From a checkpoint of a small mixture-of-experts model trained on Wikipedia: a softmax router.
Below are experts of layer 5 (counted from 0) of a mixture-of-experts language model. Rows are named down (a neuron's output weights, with its number) and show model dimensions 0-191. Each number is 128 + 32 x the weight over its row's rms, rounded and kept within 0 to 255. Numbers have three digits each.
Before each expert's rows: a language model's description of what the expert responds to. This comes from a sample of Wikipedia text that the model never trained on.

# expert 4
What it handles: Inner word pieces of uncommon proper names, places and technical terms, such as Fort-ale-za, Poe-c-ilia, Lac-kawa-nna, plus is and was.
down0:203110120103138164086147115174137135145139099118165115145150109113104143130126123138085153140095189123160152094105113078146139107133162119093139109138084139135102203107091147191099069141128133155093150163105172102093184155105109101091126172139162144105108160121086115107110106139151091137125110047101136178082194141137099110131136136041080140066182139111165105128138129154140137136105137135120129062046084179106157150097151113139105144081122126057124102219088146100171143144153098147196130120081157149141129113135127113200182144170111190079170128131066094123149104096125149126

# expert 22
What it handles: Small numbers and number words after season, week, District or month names, for example season 4, May 10, eight.
down0:121201150140116158153132143111099096131092176210162190180104148101105191140104103153151166146160119129145115151119055125184124108132130140093097130130233163150118122135091173126095220090135108173097117133136169057147112138116136098121080170196118119090133135118109172127132101138111108144134188079149117108134161141190114142153136099154187168066118118138156137113119156144058127150149159151140119128140110167163112121145131121180139138108140099152114133144139051198159136116137135128080102159167084162155186177142149106099086228129140160138118101174113134101148126119149132154

# expert 63
What it handles: Person nouns like man, father, husband, Sir; -men/-man endings (Turkmen); second parts of places like New York; line breaks after short-description titles.
down2:146124123156085095166129169101160104159134132123130141128172147156153110133144091147149110126132123129149146132080122063050075156175149160084178181157089193098122139157075180119133165093148128118163103160109117126162123155079156145121142114176115152196088124088090152138070151179135065086157103147127151126152104163056098135108127150126071208125102161187104125137087139129145122094134121123180088146168203124092165165086136097120170144187144148116096089173103074061143094158148191135149149159109088088153117123147118152164144138123180092143130099180119156147130128088136183167

# expert 25
What it handles: Plural noun endings and plural nouns after words like other, various, these, such as students, teams, cities, Article-s.
down0:096147104067081088109174127158168137176102065097087132177081127153094169091149111184135109161091141103124162104115124102129137092111073140103106093094140105126105121125116167130198157103151143186124174102096185130076106147166163175132126103142098131162135179151117143135180096152122106098088111119150096154113142153125111110110150095169126095123167190116101093130147083165126137128157084158096114116196136150089135105155143109126097146102141181093205103167123187138142151131148111093080106098082083088156146170034190130187161111113074121175118169142185185098117130103152156094

# expert 46
What it handles: Office titles like President, General, Minister, nouns like order in "by order of", and "to" after numbers or verbs.
down0:131116136161116128185073170160145132127119113149082084135100230095109117120074072105124190121087102122134109120096194143110116126101154101146120110128066123050120122108147143180128125101096113129121084116158111085176135092166128073123138122102092125073171180107148086080103129149171110113108115094125142129149058110152118179150141138129149196121123059169115160171053117141174108126102105137119109096149144136123092145164075122071197146141105188103133113134143166133146171146156162142098185178120153187135143163126144154112113117106108188137098069112128044094133130122182110139

# expert 42
What it handles: The piece "th" inside words and chemical names (methoxy), verbs of creation like made, released, built, published, and single capital letters.
down0:149182152161099110150160138112128124144099134077142153118118105144151163182108118121143156087117130144073113102138073147101137080111110110121111130152086126160144144100126073122045116121191156144109159101155110156207091170183117141129125157153116153102181194178108178100158164150120096113175093117109117134140043066108124137141122129161135124093131118126056112120107133093125130081101093126080157118126120139151100143087138189177110136154111178165134136064027069106105134146134103079074132167178063069079105100166141128117141185154175099082138127106094169126134168128142158114

# expert 29
What it handles: Infinitive "to" after verbs or nouns ("built to serve", "went on to explain") and modal verbs such as would, can, could, must.
down0:060060101120154119168118142134136134091176169174146145155118093090076161119162164165133169170065104180132126101065165154182139135121138151161118161103103153062145110072156149113105144133156131121116079099139146145077128156171152154193099118164092131112187159179163122124161169076117121116040133145113138115083089184096134177084141068139111148149169101172108149103140092119142088160130189153092135151157164141133098136100146126116080155142113083124139177108111124132187176106068153168076142143136179138147165159135104102117147136093145130152187185107129119106118188142170151162

# expert 20
What it handles: Pieces of abbreviations and foreign names such as the S in U.S., K in W.A.K.O. and Vietnamese diacritic bytes, plus war, medical.
down0:138120087152122082117144119104140087126098197120134155132156159167141071066103129200145126097090185104129099145146081170131160167124132160123108083137097117146149146097114105192089122153147213090157146113159099099093132175153142088112127093140132154200103122122069134094192128116122091096128093058126114093193116112064143141107105160148143127116071143201097114138099117121084094145174192112088091092138120109106128164181128156187053117110146100107103125186172137077200136117155116079100182102118103140078106104114136097156121152117103098159162151142136129174102118099108132106

# expert 24
What it handles: Words like after, when and before, and nouns like season, year, club, team and book in sports or career narration.
down3:129154152067108112159172178187238120086166186113133124075108114118136189071128133064123130104144170135169142174114134163137106127136120136135088208116136141093105083157181187150134190137131107157125112139115111170106097107142059118034142123091139039157196158106118137130155099154150115151124073086182078117097140117093091123155149166138107135135145099161148111155167113134110060143125086141124122140130129110194085117079134136058095066146125137094132128104121115102164128129122124105155121129129154135134182105123120098110185116143085090100171112114163164130114100130134165155

# expert 56
What it handles: Ordinal suffixes and words for rankings and results, such as 4th, third, fifth, place, finished, winners, plus commas and "and" in medal lists.
down0:084090102033147094088138090154151101089188139150109076080133157086176162133115104172146115145101086128154140123120049099120094095076156125133199147126118099130078093088142098194118181182081100130144097164127125093136082119098108127167104110113111118132154156065150087093088138117083134168090111121103139086160134147130100153131143086128086113171185094151101117126117166140110134128132111081075145125108089099172145157123150061100155190093118085174159122123077119180122168159070150153135140129054169072147124069107132115116151092125084156138111169164149132152124154151143146084

# expert 12
What it handles: Opening parentheses and quotes, slashes joining alternatives such as daily/weekly, dollar signs, and "both", often right before a word.
down0:092076130086119192097152119153116162133145088057179166174144133161119148195167118155160065195106107146125111102132120164130176154110152080090110079142111084180096154108112098107164109145135159106172084135177110146098047172129175116145144155120116117164091154133111077135169144089091123145157186105101163111084124165172176093091174089119166084131157122084160153135141064190177138118129120106120119110089116149111099096150114070149124116058145167150163139142093168177096132114120137146142114089109157107161129170085144104159113132146159130071165158129164088081165133143154193133

# expert 59
What it handles: Subordinating and coordinating words like as, because, although, and, or, and parentheses, especially census prose such as "age 18 and over".
down0:168074118094086122124096135096147132135158159194143132108095122183158139154100135159137094145118122097149157118184139157137153184098077070138092117132110140112085084155130128097169084152103173165141137132157124144178173106068119158164145142138055126155167105193089108161149131126175110111154145201148164130096068126116120109043143145091151021214126121175082099117092178118100143131174129099109165118129142170099137094117152143155143135107144128137126174163120133105111151073142128105120093133131093153131106150106143156098161182056071118125180096132137143120183066168168146104

# expert 0
What it handles: The colon after "Coordinates" in place infoboxes, plus location words and connectives in geography text, such as located, near, between, southern.
down0:147160105060153148138133104175103139114163059117147121166149087176121152174156096178120145181072069097153110136154122117160169158167184136091101168144099081163142157100073118137123132131166127162132102112064115146119100126153126097109082123098137115148161121051125127120134151118109121159108159089142138191073154110144137210123146105131125109123181038188132133147140131143098096094084125154187114085109138093175138146122184160098180114080180155070154178099078145131182071129185109106108135112155090103097126151116145155145128079104099126144081177122101122092134059147143117109

# expert 36
What it handles: Surnames and second name parts following a first name, as in Mark Martin, David Peters, Danica Patrick, often in racing or roster lists.
down0:143147162112102131150204107099145133164119091090150141081087105112147058121100168082168113163126124140120115147142125112161197141120127148114121075157158111060102102141126094112135180130187154185136136171118148163134118147112118190067104071143118154129154158171116138176150128099151115142144107073110157100098133142114089100112155070129133164122091140119137113070193148144045114192117165140108104207159068142185116110154118126141096112111075148156099093171151128064109117116117136059189100119149090161129117088184122113116145164129091087090084139150156226123169123119119131106

# expert 31
What it handles: Month names after "on" or "in" in dates, like December 22, January 1999; also "ed" in Armed Forces.
down2:110136089187169137143136105097050151118152140134127112107188139132129184179157117131119151066155080105100147104110094120119138155175113171107144126200135126207097115115149141142164123186060088178092103128174085078122110142195153148085073130130109153151114074199075118118117073192140137116112165118120142109146108115148156136147126184124150091112165079123126173083157129072097121160103146111153118172109092149116111162087131109094118126139128068076125155117096062131091166125081128162132080102096200118146086158144111116140120142119087135141173082107173083132133108136099094055

# expert 45
What it handles: Degree modifiers most, less, more, mid, non, highly before adjectives or hyphens (most-awarded, less-Romanised), and first pieces of foreign names.
down0:110119185139113156135168114145107082126190102175111117127161147103183091105146154144165088101108121159168174116126177108109117098126116117089115119125133126146119145184196128181132167083159089118138116146000106157088135113139118088132110143138138137155163074135136140150121114158143162108151176147090123130109113147155093114141112095123186108147098188120121169120102127102140150125152129134146086237156151106103109137171190139061124140136094147078103077180196152177120152144119143108083126106204137156132137118105162115089149171172149208162135097139109119131061093119159168094

# expert 21
What it handles: Auxiliaries has, have, are after a plural subject in building or species descriptions (doorways have, sepals have), plus List and % in tables.
down0:166104165116159135140085113115169107092075130207089123112104190110178166141087218111147126115115135142139146180079199094109129100126122101152165148141099158102122094161157138183146109109053098105197093112145090143104091147107185075132129112122099115163132088102118115096117168145103069105170123123150206152147166134064135105092116133157100115109138134156096127092118169136168093199142107099119140152195175100126106148115136167124115094118094134070060103086107160107199136108106087174122079170134112064136119160076146112110126133147121124131063110121109090127133116095098094130

# expert 33
What it handles: Prepositions like with, as, including, like, alongside, without, plus short mid-word fragments such as it, t, ig in names.
down0:109199161091134143100109160127098097099125106145179182071146131155090110098112104142112158122110146100154123167144170146162136133161098146111118087124133144162071156159114128132131140135140121145121111106070146081093078066091092175133075185127133110112193099134100113110070087125100165136166152111111104125178148122155104097140113088094147143086160170142136177176139091074121095096158086107086148112176153195130198116167069108113105153082134069031111122142119124109101087083133152165133120187150087108074131179151120160123146149157149151158082091130145106110133168025108120118

# expert 34
What it handles: Periods, colons, question and exclamation marks ending sentences or creative-work titles, for example "Wing Commander III:" and "Law & Order.".
down3:171125159090208186139127115090119119123100097122108140105135111179109126143141101152119158120087091107126138108200139111086070172128068063130137076174092113103157082144094141136087118126101065133059144151119143129170160100108178106070171189164086121083146135101180136129138180152100165133101129099090155141102131163195150154178172121081065122128107125164093084115066131124148104146188097063102110098154138143132144110134108125139121170123108088131105141128135132113149184125135186089088126147201141151169131179122181125111119086146099137156144080153149100106192151095088152086

# expert 3
What it handles: Sentence-opening subjects and relative pronouns such as This, It, which, that, plus head nouns like article, album, film after This/The.
down2:085090110131131145100102202163083185093169165128162149093080151086085193100118138133117145113118071105115108119097122177148152163132180121154144137127088084101135067146185140124066158102098134118132139142124132100114169119200116130109150073174131114091155139169177101103121120117186090149195155106178136077137142158173123148144067106103167149086086159151111137126184145117151137133127123106126112139101141140081039122084168104152147118166124109139077117161176174084181139176110139148137155112208152156148112081089137120148121118219122155160154092098113132133112181105146165094

# expert 52
What it handles: Kinship and marriage words like married, wife, daughter, children, plus "with" in census sentences about female householders.
down0:097119135115089151068115130106196114135111118174177123076056116117090162092095072176116064153178166110070138160145134175114082144127096090095104097136123126156176121131128104177069151170163136171136123110135100127092151135097160113105134135117155104171104117091146148111177116126153138118103133170136148108129163103066110136102172144079084087085105160102181115151164152135091114039125101204088128104107120111105132129151121109137070058128132105123106131139164105158152092141141149098166102107113164069206123099142119187111095130149138135118108176094115161139162165025129163086

# expert 9
What it handles: Apostrophes and possessive or contraction pieces (Richard's, city's, n'a), prime marks in coordinates, and second words of names like United States, New York.
down0:023065075084109136133148124157103158138096098116096135108132177186146168191111088137167154129125150141094080155116116139148119113196161104092128124153111078137199125083160145116148140068131168152157151138096142197118118141120139124061100098097163109072136155103179088060113152163113097132125146104085151152161111073142156151145162115161186148166124091188139103165102139169211166112143084125146117139107104116132144138102156143123073159129158158102090116163139104081184105123063066140101130113123112114152108144105113149138138037084110120121127153094139161133103130158087079122

# expert 60
What it handles: "of" after measures or nouns (acres of, kilometres of), pronouns he and she, sq in area figures, and the piece tro in Nitro.
down2:119146167126121130124082086168099170100127090151134131157147105111132127140176119106146152127176081111055157077142184088119096143100096115107153063163124102151128127127105172148144139140091112161104099128129113103136168077145162085100101072109089143105148039130143128122099128108083185135120081127089160162059178156115120161120118111151070131164138130086141126125150203089111111091180081185105177071116105073092142152142099175128132181117090078154152134035117130105088153048091193085144105130189099162118122106141193100138121116110162082152136131139130126101128077117120110122

# expert 37
What it handles: Words like from, The, the, public, local, government, national, plus CJK and Thai multibyte characters in lists and tables.
down0:147152154144034130095134071119100154160121125153176085192084151149092107138209124106097138067105130121136121121115127169134131108074120175165137165101132115041118115125161172096176086168121151104118165115165116127108170068152121159123124138111075090150155119097092161141105140152074173152108146159136132121095140091107131101075171182114182175130133162085130158190125116169138184152115193115121101162144126126126128146160093219145084133109073104158121163142102078128169133121156126092138169160125133081112188106165174081151100166108111087105126176152162148103130086126165110092

# expert 11
What it handles: Country, nationality and language words such as China, English, Greek, plus "there" (including therein, thereto), hyphens, and taxonomy Genus entries.
down0:144125096092165086149097142158168123153160094113078111088111083149212134121067148124132130101070161100122132111135189118137109159129123137187144166174094140086069105149142132136228126079186127125170115057173140135110138113085120176186183154156080121113210160112130103083155102060075178127104176117131139077146093115094134128126150150139106065140147133158120093137108089102141090117143116139154140122168129159111113112108141091155073136083142096153120106144141071115147097143080113155108092185141150147083117159128139090096101066115093120166131104168155169150172162084099161106

# expert 38
What it handles: Capitalized words inside proper names, above all War after World, plus Army, Corps, Force, Union and name-initial letters like T, S.
down0:161135097155166148084112119101136104170160128163113110128100128187133092150150147122129132126117168156092183137134206139127106102131102123132096116125133112140177085127164154115165129163156104141127181111150141114047129132076093076103091087151170144100196166112215180187141082129139115191127137108140144159137061109044096114117079159146052151117140122115151105111140159148107136126155092079165142124098085107131085157167146181198141110162131163134080101150115150102121103136167153114168097164223099138130086141114124149127156138081162134204127150137193180110116168137148089118

# expert 19
What it handles: Final pieces of surnames and place names, plus field labels in species and flight infoboxes, like Authority:, origin:, Car-idi, Palace.
down0:080116147153145155128115101148114198112157145049125169154128091074173152103104143195185099118146102153102163108187129168118097100107153151118128099121149119145136076129107129178053149098069142148177131086081144144213137160155156141091168092150079117157114180093126148060082146116118106117136151121157131163148159129112180128094133124143144153129144182095091127070086150097146137082073124144146092100072112149108163173170121108126167051126186129136087156172093116117125129117129116130175096147040091146125112109102107165113143070099108094107123128155135191180127108134132162169

# expert 43
What it handles: Final s on team, band, or family names and possessives, like Sunbirds, Simar's, Rockies, with "the" and pipes in plot summaries and cast tables.
down0:107149137201164167170149135122117123060148116134142081158115125091043134055098131089131185095091151193148130141079104183146127173121102173146169138114071156106101124139128126188150132125134134109150131113110112135159111106145132126061147152116157167133127144153117174172087157097079184120120123149089167083142109135138114174114178179091074231133141113124121168087073162165131137174127146201114147092047128100156100158120089160042131159110078145151156118121118147124154091097217102167089133109153143128178120119109130128152129141143131154150109120146097087141097130149133125153

# expert 27
What it handles: Ordinal words and suffixes (first, second, third, -st, -nd), line breaks, and commas or braces inside chemical names, numbers and LaTeX.
down0:119146184175167114160108143080162166124193149202219092146104120128164152142149137171127172107112114105169126126092179142085157083134128143152077134144132135079166112165155127157109111096113156100153151192200085157121167125129140087111144150115105123104072091128189101092145110068162125175098138158118059162127127178126153070139096091117071085151194107087159168126157144115133122113092092118127108088125129156118184128150107145111140148127183116229089141129105138165086092117112158125158150167179099139112135152057101137097137132140148101124121090067160141154184152139117133152